Weights of a small mixture-of-experts language model, trained from scratch on English Wikipedia.
Training: a variant of SOAP for the experts, 335M tokens, 10398 steps.
Below are experts of layer 10 (counted from 0) of a mixture-of-experts language model. Rows are named up (a neuron's input weights, with its number) and show model dimensions 320-383. Each number is 128 + 24 x the weight over its row's rms, rounded and kept within 0 to 255. Numbers have three digits each.
Before each expert's rows: "comes after" lists some tokens at least twice as common just before its tokens as in all text. This comes from a sample of Wikipedia text that the model never trained on. Tokens count by the router's weight.

# expert 29
comes after: "  ", "\n", " was", ")", " as", "%"
up0:145134119118088121169131123107121145113160129106125112126116117151149114120161106115127124120110090081088111119106153104110226161169127099142115140162104084094139108131108137166151138120118093
up1:138086147104057133125108144136118138127129162126103095125139177117093196109135117093125132122152087182136132136170154155152136137124152118114152132080124123129122116207112134121152128119144151
up2:118145156135096171094104133120107114133192173127145130121117136114149131154119094132106100153118140085142138093134143155122148132127110132112113145122104143102097104160145132153102116146106106
up3:119109121105100134105141168139173152124098129092110148139147110135122144091126093147117108161090150112142145142144128088104122123148091151160148152116127143091134150099111102105117100133139127
up4:109154110132161088127090127125105141101138140148132073129150137164158156173093111184138127113130140120150132127142133156141122126127097139141137065125146153102145174163114156153114150137140104
up5:133122124146106127149152109120105119119146118107115126178137144144099129130149130135167142176135106126122091133164124077147160180089139129172136157054165128141129093111133128150149148108114141
up6:162113097134148137128133149141168154137173121195128092158108136108111175162152156087110106130125062159120112096145118136080118166156111140157155116108155134129126164108094152167102129129066134
up7:146166126124098049125127113140137164120130129181123160111137118157129135118151106152083125106111125127112129130169127142120127188153134144148154131156122107089128161097089112167103108110067103

# expert 48
comes after: " the", " a", " The", " National", "The", " American"
up0:116124112143096140187120153120118158138103164065146127128096085132157128138144061157125121142138104119128101121075101113168092111130127186171141101116118144118124136105124147142139145129160120
up1:129116123137111082178122127155142123092121148101147143107165150119103124129102152086145141132132129129160119117123111133168153176139167129109097165146104115148125156125136099135131135108075143
up2:109116128137144116149147134134090129158143163105157116163086133097126168147155140106140116118138163157137145109151134153082095097123095069165124167117125123150141112137149130094086124120150132
up3:119126128096125125125113132124127101170137141137151094154136146101139134126116113156097128121132067121138112167098134153132150134131165092093104126105137124119128118157101087107142160146115130
up4:134130059106127153135104104085073117117069123122139140156168125140133142115155171097130109189203124071146160122107117114142105097147151127123072165111122117084106092094127162154109114128121152
up5:082146103139125131170102116129148130137068126125115103121155149136094180118160130135145126107113143161140136083120136113103105129141114101149122162095117109107115105106142175127146135176120177
up6:135108146141169087161146139127131158155134137128186113133148143103131152147127160053107146098119102112138133121160148100127120121155138135088100110137157139109091118110177142116108147136172110
up7:102177123110096130089123151159087096095156158144127159117125085136152135116125113127120103144138144104161155115125088121140167152139127137104156126135127132130091079094171129170118113149127112

# expert 14
comes after: " of", " in", " with", " to", "s", " on"
up0:108147114125130144152137116138097140171091134117156133123096128147094128130155114119128143103157110171166121133084146119158129104107122151164139127118157137126146139135089138144136119107143135
up1:166115121154143152157143122091136115095115131152143137073129106127109134148141126122118134123140144144141115103122109161132153136159138144118141104125113073158111124109152149105168139152139083
up2:135105135138103125099124127098100139152159095125158130163099167126130151156118105113128150120129136145103106118145093106133099148108142147088172106168137082172119103147136151113137137133112150
up3:119100110164128120123159123161106120143093115136098157126117123136149159094142155130115158148179124168167125186132118168087138117156166112090127109122155153157118116096163193145111119102099120
up4:152114134117114153126131138132113104112142122117146162113109143144130162152130116116111107123107107152123137091108088065095110116122144133133104117087103166129170155145129140115152157125129124
up5:131145138115132163100132119084098135151108107113083146129181151117132128118118115128148131112158086090075145118134145147159128110141149150102109123139185155141165151159137114103146129117141151
up6:130125109095118179148138175127129078147130144157085064098109112100181148130099138145144168165154153142080129099111181128144145123158125155122142128125098159091153130095172132096124059142123164
up7:135135114125115120109165118128171145105123142128105127120144159111109150211139109089145110136093092096111115161132152081164144123153123123121111153153137102134109138118128149132152137134132132

# expert 54
comes after: " of", " in", "'", " for", ".", " to"
up0:152104152100120140111176144155125133044109149129120135114109099143125181111163068107098134155145124132128153112172130142121175117131107144134138136130142151124088104129138136131167134143145155
up1:145116160133101147186121090132156120105149104123130104111178161116135128134065117095109132131193151158134139114157158158134156140187118151105160091109156144128100163111101119160127086128125114
up2:144092089141111066135116116165180132111122103110144137157126109079124141144145126097165147108140115126118097120140092162162130140157116082122121109122145121114143136141114149166153153148120155
up3:115126074113115080096148134133122134133122123149073137134153192125148086128126125116132140158121089138146139117111123141181107168165103145133126141139158128157141141153110141142128108185114159
up4:098123139139134156143126111132162141160134134100155129124130102164159123187106103143110092109085072103154155182096108165103130106158121103129174078103159078128113140143121122173100140126162128
up5:140070098118133145152147160129107110140121153175072124137162115123095145132127121141137076135138134170149119114143115115135145164090117143151094155125137184129148150150100124138075097131154143
up6:139139099101123154098104128124178179176081138140129148126183126140115088122141108071161120158113131140107117085128158114081092178103117112134131130095127126132142137105122125103153136102078104
up7:193135101118162130122096144138145129119145138111098104143133127174143105083173158157098151126181148160153126151187082130123132141164131185141082117147119172176148144128153103119156111115125149

# expert 16
comes after: "-", "|", "–", " •", " first", " his"
up0:119156099143149123129127101139159141123106123148106137149130133133131182127122104146069103141148125115157121143134107099145109049145167133102162160167121164124140142148101110116150129112155134
up1:109123085094131147209091102115148161143172157113146109125094126139113133141122122122155103128166149166107167133159154163134104108173084129155089114114099134114118121125119129152121112128106138
up2:183152125133160075131135128142138105118156119114120104165134143142122169127160124117132115113159132117136152121165126155135189175096137144129161148077106157144122132141131088155093096095121134
up3:119090137138118122134117149076145148126079101085118107136133119125074131159098153111136156102186160114093155079102118131088130158131098101163101145169080131138137106152095075154086146135110148
up4:139140096152090122092124110150112154095124124056146132154125120155110158080133145102129110141171157151088113132119141125139154086150133133132106126064117123163131156113125122143136105084104122
up5:101146130178110157159144157120139119121117119111115105150113121107141088117165146119135111094125142101106113105119133128171144139147114150170142078129157131116164098110136089146131100131120118
up6:130111061152120114088089113147109125113114103124141115141127116140120137143152132104109146116150120136096101121128170151114141146165125134129145122127143157146163125159194100134143097120151139
up7:133129121154119159128102164123119075163107113143135120148133147149151152105102086156151094076131108097150141136120118127158145146139139127144139138100121151131098110157129140085152132121085131

# expert 11
comes after: "\n", ")", "  ", "\"", "\n ", " by"
up0:133094114155139109168159130129166093105130112099147159111153097115160181207102116116139128096132115099133134117127122161095137150126112123118150159123106119121094119186093093132078090149111170
up1:167110158150115115121143173147147163149129135174113114087143146108115116165139127087092118122087084094100113116114117091097107196144154136082083131134116153155099091149149130131120154167107150
up2:121107145131139106131139135126102183140117168155111127091131134121111154120118139083106127139174134134137111139115115165133131138124130141112103136108129118078159158097139142125111116150141149
up3:132126128133154082118135127091163105161101151125135142157099141107099172118112141128114110119098088117130089107113079096123136110162094115142143110086154109115107165118091126106114144098126142
up4:195120084082153139107117133135145111118104111161103142135117164146102114107110125087115110109113092133096146157105123145149157112089146136130133134112141125160143113129152138162163128131122150
up5:127132157104134142142088090102117113119113143126127103135099079107189150152096098093110124118139116080188140122169111111146152123165130128152137124096155142105097103126104130120144122147113142
up6:129125118163136137145113152113171123116123078142157164114099192079115147135155099126100119162080128183119157112139146130118100154112148164150127175107111154151082110132139087136148129105109150
up7:212091091102162146111132095125147113125124122092109151146099131155103147172118109134085104139129114096121148133148140144118145143132170148148123152153109114140117136116129137126132134090102143

# expert 32
comes after: "=", " =", "  ", " United", "ti", " also"
up0:199168125099140154158127120112106104113121115109163105148166155113101097141111117126100151105169138141125144096130076135102169108139139138109119186107120167147122170087120112146086104115140121
up1:104094187090133149141176127149136168107094148143121103145091131120122147155117126110148120132156142157145146141127156187140117128146116149119110135127112143130146124088129098128112103153127131
up2:114114136133152130163133138126149131099151132104139101136110131109119104171152146128198134111146145150098145126120092139102126134150138146143128100146140087135143133078180114118131120141174154
up3:143123088107119096143130125090055108158106124137094133106164146179137124101096070154134131127112152141113141114145116161147137136139144174124115138155154102076121167158090117129082154142094095
up4:123111149134100096144176126146130143111173114137154134178144096097140112141085132130102070148103164137142155139070074076114124128138114144137101159093110145092126132131141115157122097155130076
up5:165122119138121126166105149133117109165148089137097158148155149149122123117098157134158156171154110121103131118134152153091149094146119153156133146150082122118153135115133121122123101150105113
up6:141149144134115113136151136134091096131127121096158085139122166128065112132111103167158126160140167111127123114171145095125094147141146128125128147125180114117134152166107124125127179121144146
up7:155115120133134094131125112147150113127141135121087122159163158153128123134151060120126122147153152114103105112099152116151117153167085120170139096127153095108157117129102142116145090144140091

# expert 61
comes after: " |", "|", ";", ":", " (", " /"
up0:115096133164100143172093162121109139127152091135134120075125126086108169147136133099111114132082148109130104147110101129138145147143133123177135192106122165108105108090125129122108120138150122
up1:133138144160134144134133157070146174157141142109083137152111125101120132130120137152110157113122101088127124124127143116149113140162090119116127132073108167134104137125141131114121176135097139
up2:109115097091124142118151138106135144123106167099118113138100088077129133132113140114127122126081120127135115127104093145106129131099132128127148089119145118131137157107151115157057113154130163
up3:147123125124153110132144154140148131173105142179109113091118156139158152137100122162126111092091131130157106147161164131140117132170158102109127097150133120136177142159129101150117144124138149
up4:124149153143140139141175153093117136139127184137138075090133108085176162166135136136131155126155089164135166152158139110124135094157159112127104131139091131148153120131136124105148152109083091
up5:119180109153142144133138096104160137152113125140132143133137133109119152117124134098163145135135126103152143136131103156108157125093101106093105089106133158155165125134093152149155140083089111
up6:117131176099157115144134133168132138113139126132091145158137109120126113105093115138138133108132139140121174154154144115107170147126114152170145116101079059147132139135114166144119132071174111
up7:147145148152137121125132141123122139153093146161117128187147138173102096130100131175153133147108119115119138117139113149139086107163143129122121161150119067113073143116111190130131148105148159

# expert 21
comes after: "-", "|", " •", "–", " No", "^"
up0:132119100109151123135106100141105115149154160122120158141097144131146168114115104139103119139112111177134142116124160151113136162113117141154129128107096106114075142145140100098123106157137113
up1:162128129143143102167151145133144133122154176108108134119126121128156139117105110095079081137167161132088114112103151116116111117133120092149126151095127139077091156130151151142138123104091130
up2:136102136129126147135076160173124130104133074096146099114066144136153160159108133144114152139148137107124151174126164164133118169132133127143093073104100095150118094133150171108109127152125125
up3:149154097139094146106134132080126147109155151117107111177126115132123136097077140138159162164124159118120147086128152098121155115119139097106096113104149138146103098098103082107152112132098139
up4:148092161157104154127117126118105118100105101139108108117181156097141135093113128132085163130130146133164140100140136112109090130083139181153108139098151087125143121121111102138149142137141150
up5:153115135123106134205133116102166145103116127132143114137161146130117163122126140145117092141091094134108139113142124122125162076131134106106104119092120106137129074131085116135189126143123137
up6:128168098125106161113139099120088133148085118074139146160158138138156147127127141116130162159131115144111102124154140147139128176112118161140123125128124142116112149118148129105121136130152134
up7:117102169140101139093129077121097123175150099123116108130104174133107158206139142145112122131138123103098121092142099161121153149103130146155092175121083141147139113177140132107150107155106104

# expert 62
comes after: " the", " a", " The", " an", "The", " his"
up0:106112127162125194087114117105141210146151132125112125164167157147129157174179151124166139122124123125102114158115105139121131127127109119145136087121158147165161166129088184141149164132152150
up1:186120120136115131120102094111135147141156123093130109096162073163161151098143088130114130132114144076140151137170122141150135112135168095117187122120148170144138115115120166170133118113132086
up2:150127126103102124177149179101095119128108110130092119103164157125127143080110145105139134124100137093133137127103106147157115125153156124115063139120102109093104120104141130116108140185117125
up3:151129126088141102099117127132109126095133154112123111144143126131124139115138124148098087162147137121153114118110124158124173147140151153138153150144140124140153136133168135127134138137167074
up4:105101136127160088116109171116103110093116107129136137094137122121145128132120143149155122119138116140140104123142202114122117098151071168127162086133120120180145137125119119099138115072160128
up5:123128159150095141119139104122081189115101131147078103136077136141077154085131095127113124165148115115150148138092096141143170164123108125136120124128149122097130109143098147142115159169153121
up6:123128129077157079151109127123103151130141114185146169094117128117164157104136151139094115157131122137170146124150102131141132136116148149087148120087148129111136125180107133132174112110126112
up7:127124130124151083115156155144164105148101104070142113149152101174148131099138140083105110134134173133144121120134147152126134132138112158152149077107133127181135127142107132126167097176169145

# expert 53
comes after: " the", "|", " |", " (", " a", ":"
up0:117119144119111099118135081127156148176136148113115113115114146122150143161134152153123135109138132123132116103126100119141128122128111143150107138122134099103127160134094096129137084121154135
up1:178157114122079133168106144129124173114118133081132104135141099139131142096107100107118149119156141111163106156116142130175124130161145137137086122142133146100112139114142123172155157110166157
up2:159148137107131130117115141108125120127133091126144132114113117160151193131126142121129109130108115150145099117128159131130076154134083167164123096152076074143109114100141143149102130118117125
up3:148120156151105151119132112099116123136146165190116125124152118124131117134123124093117131140149155119145163133103113143174118151141159126128124135102139168137145135141110144160097139125129146
up4:181160125098111142186139167142133125121133131116101161080134106147125148101100122116135132142136175114102147101169173127166079105134144149154127129127132121124102155112134118138111123171136135
up5:180138153136145145139110131130140129130125144161137129115103116170104176098125100118140103166076108174135133126079100117113068142137106136160172120180151124153133164157168112143162114150105177
up6:181155122134136111142123115103070134121097146167128090136072118163087163129136138129113155127105172105118083136085126115095136142124114151095125118080134133146145147129097126143105116118142122
up7:125103092150152128172118134084106135049133128110116156103109105085109146129114081119104117098061131117110114160126101154122159161093125144132140083137122144098130121101145107141159141104113130

# expert 58
comes after: " in", ".", " In", "In", " of", " March"
up0:145165135154088126112100158128171123109160115143105179171136113167123137151087139116126120129128098114137114131101142158118086103105097159112151116092174107163123145119119148176166099126117128
up1:169095123109125163153093157134116138128168136068136138128161135177131152146110090124113131108147160102126156107144129120137112125149121098115149156083101104096147109120128092110152203140156164
up2:167121132139093130145136101133127093167155129158167105125157136138114171129111141112165151125170127140082141119111144181109109150166122136149082113108073110116135123150146136115186171113119146
up3:150162099134076168187118145115120144151142143150133115147117126114157173143133140156143093146144147135146109106128179113110133120132086177152115120143117175154161128166122120084140139150158104
up4:140119104162146125123118179122133152145155113129076092142127114132108136116135106089124134120150151135149101128089083102107145110123138146167086134131124182136094122141123116129118116134091146
up5:087140147144138121145101165126102114175145103154076130099111125101137111144162078119135140163109192097097137136118117156102120133124127164153072168088112131135130125134069105142143091152093145
up6:088148101134075131144161124123114093132189124143199103108112141117158126179127099140128132137092128113101123149111106128136130156111120151113135110063147092121103145122080113158134135135115152
up7:107119126117097125114115136167120108106136154109126092098149161121145127139110128113125148118109130116156121131139115110158110121135104142155151129147163108131104117147159099132141117122097157

# expert 9
comes after: " |", ".", ";", "–", " (", ":"
up0:147125147115122141118147111128180110148139141123133109141115123108123132126133139129098134161167108114123116089181131133158104173135121122131109100103172146121156135142123149136122127073142115
up1:111138095132139145118124133106068130184157098139169138136104145165147083116075126086134168116135126130133102152128143146155142160124124123121108110119159121105115120145157124156109119141134135
up2:157117127160133114098154199128121138128139129150132143100093133164136124126151136090129150107139140112119130127138104123133141151166152148168134129150125113124127085123162163132130131165122140
up3:171166134166126101103118125116118117133172148176173114131111125113108139142127144114162128074143108132118183142106095124131093151113138139099157075156087097104148126172126142117143114130079144
up4:165159144168124133127109181152119135133122108184180158097120116085110145157129127126116120136135109127126119143134132086109093118120134089141101163114156085124140114135110083162167175156154144
up5:152084120107114150132119098118152110123108110156099124140184109071143159130142120109130147146099152147124176107118088134145113134157108144159115140089106095082133132103117126104129109119114125
up6:089099113180162167129125135129093111104140139114137136133139098164112120161103113144127119107130128143144161115090127143104154124115145160182128123120106169126131115081185150151156146136126141
up7:095148142153098136116132134112135122139129121118110132101154134112121148122089085105103148139134091113161120068072114136140121151149132127092157158162088120090170107079140123144082130137145140

# expert 12
comes after: ".", "–", ",", " (", " in", " 18"
up0:150129141118099131165115093114096148126125156137139110137174158132098113130119151128115129128136206142116115122108092110106128150129113142151124149130147164123122127152164101103097163125098137
up1:143143094123099097124184121142164098150144123143093106123155132121133107157111110137112113126177141110131140137143105113131139146156122128111141110161106097139108097147133101114094122136164112
up2:094101121132093134152112150120139154151165105140143108082127083121145156177115152129120130097127083102119125103117136177102113124138139172145153133143074136099125127145126122108149079125108145
up3:124145069150097098127143123129133074108128122138092118137166102100108141146147123117147117092150153133104171136122122128127092116148113161084145109126135085126143159134149129137116153090135150
up4:141190131120160180149128120107076162118118119148116099141137165149151108159167110116109114168153139113152159102123119149124070140148126165125103121143146113132146151121128138137112096126097116
up5:146100077138156160105078101156163137101118159140132099120152122179105127108137148108126078145126141150114131135119148134126162100124122113132086145123163110134162178183112118191093090136112122
up6:146109172094084139124149129124140103103115134112111138141122140133097147093097106138128086141120111116166089130136117144100129126075148140100085141083170138123116104080100100140134154125139136
up7:135130132161142131152135083127131151160109128134108101111087161095105161132154135094105087146129118135112130149128100131149126139166127103124106112143136156089110156153101114136103161116163145

# expert 1
comes after: " |", " (", ":", ".", ";", "–"
up0:155118145153116099098134124136121109138110129109115136138154134095122147126129145111137147181115128134100099140140135119164096174152160145132165135155136108122162136154120147131126121125153166
up1:121121153119125131137101112100139114155148099155110178120108097164134119125131091112082145180138090109107127144153115152094124127100175129115150096161107146118164162124136115164173138171123139
up2:150103125150118158146169131140149156106155137068181141122098137123122108141141173154101148150129155098103147169123114119125145131146171105151116132119104155110157138103084110119136122105124122
up3:137150136137128121172042100083132135133145096140133094152123151137141126093137129131138104142094096110126113140112117131125117128130137104153122124151139109155109162137109167108136160180089101
up4:130166100125108131137146176091120133162149127125129144139112167136178133116143147154155121139167123085147135148125131137187118146087104082160111107121117103139108149120117169128163113148137162
up5:143118114139146098119153109103134098113141089136140105154122113121117132113099152105085135112165146113116140131179091126133120127131143143121117140163182144173140141125126111158126153128123163
up6:101149088158093115147119143161133135176108139193109122160091083138108128162141106171147145137148123192099129069148097112143109104133134131127152105153107135126141104117122130112096183118148078
up7:124128130128131093138168140117105132135151143111128139124151137100160149139136142102075140184146122152152131125139151139110127150133163114141138114111101102124050178097106150163120121165105124

# expert 60
comes after: " a", " \"", " and", "=", "\n\n", " to"
up0:137162134155150061104131163132123154106134146167111150136128147137072106088098157120097142146098102110117147126132144126120105193118099139114147126156123138121140151168131110158078155089159131
up1:169114108150138118165124119153135138150102061170110118113131091122104131109148170110122137151140090165119139169095124122154102123121098141187136159096129062145108096093110120123136125163083128
up2:152101142119125090101147102129116120144126167112093114098141131165128121132113115161137119122120133096110171153167112125098161128115175160151144087138093135119132149124140071149132159115089148
up3:156152131093106139086108120150154154150119155129108093175144119159110133084155118089149137104100159159159160097145114117165107147109121124172118115122098140093119124091156119104112123113099133
up4:102101126110133132099114131117136094099153087108127104127149134154164123122138126115104116140122128096126125138116117110143133132125081140078143172161144145115144147095129125145115186100143165
up5:158119134155136069111104086163134166086145139113111145109108161157139130103145112108112109072156127185112156145159160125135086160170126132116105130155111120117131123154163123123123129117118119
up6:165134067154109126120114173128135117125125162097067106118127093129110169115114111125163108135130136141106147104119101143148102157132156129117162141087132128119111071119170150112121176088114096
up7:143121147102121110124088147119123121141117127108125120136126119151090114122107140134101133120107085158124105141122102149101157121136124138081096138141135157105100139072143137119133156168122113

# expert 0
comes after: "-", " (", "\n", " \"", " un", "\\"
up0:146124087132139143132146140116129097156166084141126144170098134124168113152139101101135136134096148145126155091163136165120134123139118161113101139128104073131097118132147144104097134174122120
up1:122163137163114086098156124099093135133143153104151137110126147094154144164127072108106157129139116115134152109122112137139130122140115109181165091126102088108115164126162117168102109182153102
up2:123168097157121100132141099140159164127119132150207103148151135180151111107154127147147163126142132100097129134125130149128115124125158167110169132129099121143107134184100089187140132130081113
up3:131090131162121143135094117142140164110143162126118096129110107127126130089137094109162124138167125165113140106149125147157160124112134179110107142131141129144109142098167135166157156159108125
up4:154104126138132128127164122095117108127136117178159149137142127135160166117087159103155135157115166144086142107122142153132126146143146097117175117134103146124185142145145159120138084189119154
up5:129097110130154141092114154103122107086120091096126121116143120105141133093072086140078143154144084151114111102167145118173126096130156144113099113118143112080130134177113110138113161170173123
up6:141100130132141148154138148162153109109149143137119180116148124161116096126105099096160110172140117189104138119170118134132109137110108168157150143152112093137133182086112132141126150158144122
up7:139132132194170119115134108180156158188101084136104087097184126162146124114109137081126149134129160087128117104132097164179151153134111111113108147158122142133113155150131112143143145159132135

# expert 50
comes after: " (", " \"", "\n\n", "-", ":", " by"
up0:114165115125136139115136110132132155118150101111067132127132119133130099133150118123143125191189185082118095174131131140107118131143142168157147125150143090108104150126160141161101175149124117
up1:145148107100138137149103158130141148149150111144157099119118139134135132178156132086130165143145109128110178119124123126149129151108105121148112148144114126093141154128141104155141153114099184
up2:119121117160123114134122153143139109171120106140090138114131126171083160114102133128133109163087124117106119154167156144136105121173154176167089103109115129103129091127155090117142120133128114
up3:107138128124118087118162138189092108135123135124129083146095089113154103146130113140119138121143095086122137151134112152141117132144112138163119151106117117177116109172170115103157122139105112
up4:105112146147170110129110130126110147127153191118104124046178113182107111133097155123104133081114124100103115109114173165152125127163150158176099112139117165130152161134071114138121138124154142
up5:103129173139116128167085138102149101127116136125112129196118121129128137148112118106119102153139130141146102140169097118116115181125139087097148146112142070125151175130138114127081121174118143
up6:097087114149138134154157138142143166140138147117094121140110143162149148112126122125131060121158150124164104120094164159206153116108144140124138108134166120104132157150126139129138146128141103
up7:076129133158094114133132158133099141152143116077136152107105140159141118120108158128106133113118142134136147116137125131166139122155146182129137138095145127092110164112139125149104126102195129

# expert 39
comes after: " the", " of", "-", ":", " and", " \""
up0:110151137130106131129094132125079110106120127119100182119109098116104141105125107137115157123121090138118166151133124091121135118150134151171142097103125064101106129157113112113160136138114100
up1:109117115138096089123136111126105146130130142134093108122099149154105129153133103108152129115139103143068111157122135147148141173120110112081179078115141181157135110136104122184188075158139114
up2:139123140159180099119108134166056128122150132121117160167139131071133127132163121156124118114131130148139143077135109118101091133146131081153148120102139112156108155175166099130121123068129097
up3:144114170105114143124148118134120168136120078134138136184131140124127127149099128193148164099139113106098135120146132128132145145113129103165147124123121121135053102105156087108160114150147097
up4:125142148145171127138128162123097130149152142164154133134109109111145143135081123125130117166131153085114139102134142097126141167081119104131100145117190112125109136102137100126156135182129146
up5:143123091136138139110116109094127142129109126120130088088163104131145109112125115122175083120103143188095110137143121076147133096152116185095089161122114129139123136119151130090141153092111119
up6:115121147137096090120157128169117142090134151139129144145140171172139097162089122122132095163110147081147108103085146130145144133102112084149158102145155134082100124142149089135142155127155104
up7:133122111145139137125137112107173102130092124133111127160079126138137154117117161153121148114129157140084107146090163156140070151161146147107124134131132136143117172126101118109133113124124155

# expert 25
comes after: " |", "-", "|", ")", "=", " 0"
up0:147114138097151108109107147148081166128134166147127101129126132147115121086078172200126130123124114116111157152110131151153138110176160141057120141083140131151146145135130117124129127143112113
up1:155107089135153115134086089130117159117123097105117144135137133120126140157144154097145144095117113130118137158111139148120078130126151154153113092116111106116084142122108087145111137102138145
up2:158135136119120139106117110117113158129122110144111149161105108145128107132124138123092132147128138086130094122105102159107140136138141129136116121059126121123120126139085143121132145162135140
up3:123147167200100110114115153162133141121141125129162108139123111127107200131152132113140110172146116090168149126133137132121107177131112157118144120082133120140120152130142115122086136142140101
up4:166076120165113132062189115096117125125113117096139127164124101146149132080081157136152108147138150124171121144140101157134147154096133093152110122114130108116108111090117089157153125157128084
up5:161146107151103153156161139119133119090060098109123140113141180125136181113131157123139152119124128127164134133125120181084133122120132185131140143120135127115140078098163123147094125125148144
up6:113132121088103138105165124108119155148087148076124149160122158115121174175143120123125125132098127173131106148111147137116137081102125126143098071138119077135110157083132152140110138118140084
up7:128122165113125116180154139124114146122136101110119132134114120142096179139103160157151145089157119148110186157101147112112161118116130078131132121115112132109110147146109135173137175133115098

# expert 35
comes after: " of", " the", ":", "-", " and", " in"
up0:137088136132109110131127123141086114126141083116147126116106137131120125137106116139126076159107115122128079139128099162121090114116128126075121134152133090127158168128105142105125125141109135
up1:092105148193153140150090122128133137151154128089130119102176135142096229111120145150128121113165153126186121153125092144093142136143118130119121135143153143094129140145174139129132091129124083
up2:116074159113122144102102126084142079105148111156115085155122111139124123128165144091128159161132133099157136161119158156129130124104132137137084115117104143147096123177122156103163126103090124
up3:128142142132114125132109127120101125167125089098085092134121149087105125158119120122145115137155111118123103147088117147133140126118143132149108105155129139184118163130160134134153101152128162
up4:139110113122093129117127113151118155155146138147150134131120125168115160125186067142104101133134106125098097132109098136132086152152124120117153128120116127149144167099158101104144115078089155
up5:144120134129142137144129124167120115121149138145073151145146132164124169159112128125186123107129161152137123117161122125177154133122085120162136098122117097109076107107184079129134133140096097
up6:136127120134087138113112129093142094118157113157148105164097103146154129083099110065129107132130138118145126138143126130185144127139138103136124147118174111136096147159163149132112130095104131
up7:153135195149125131132106173097133109139133138147096146180135151142138084095089123152146148117168117127119148100130134147099134097152143122163111137133103137105135105141118154136133110112098153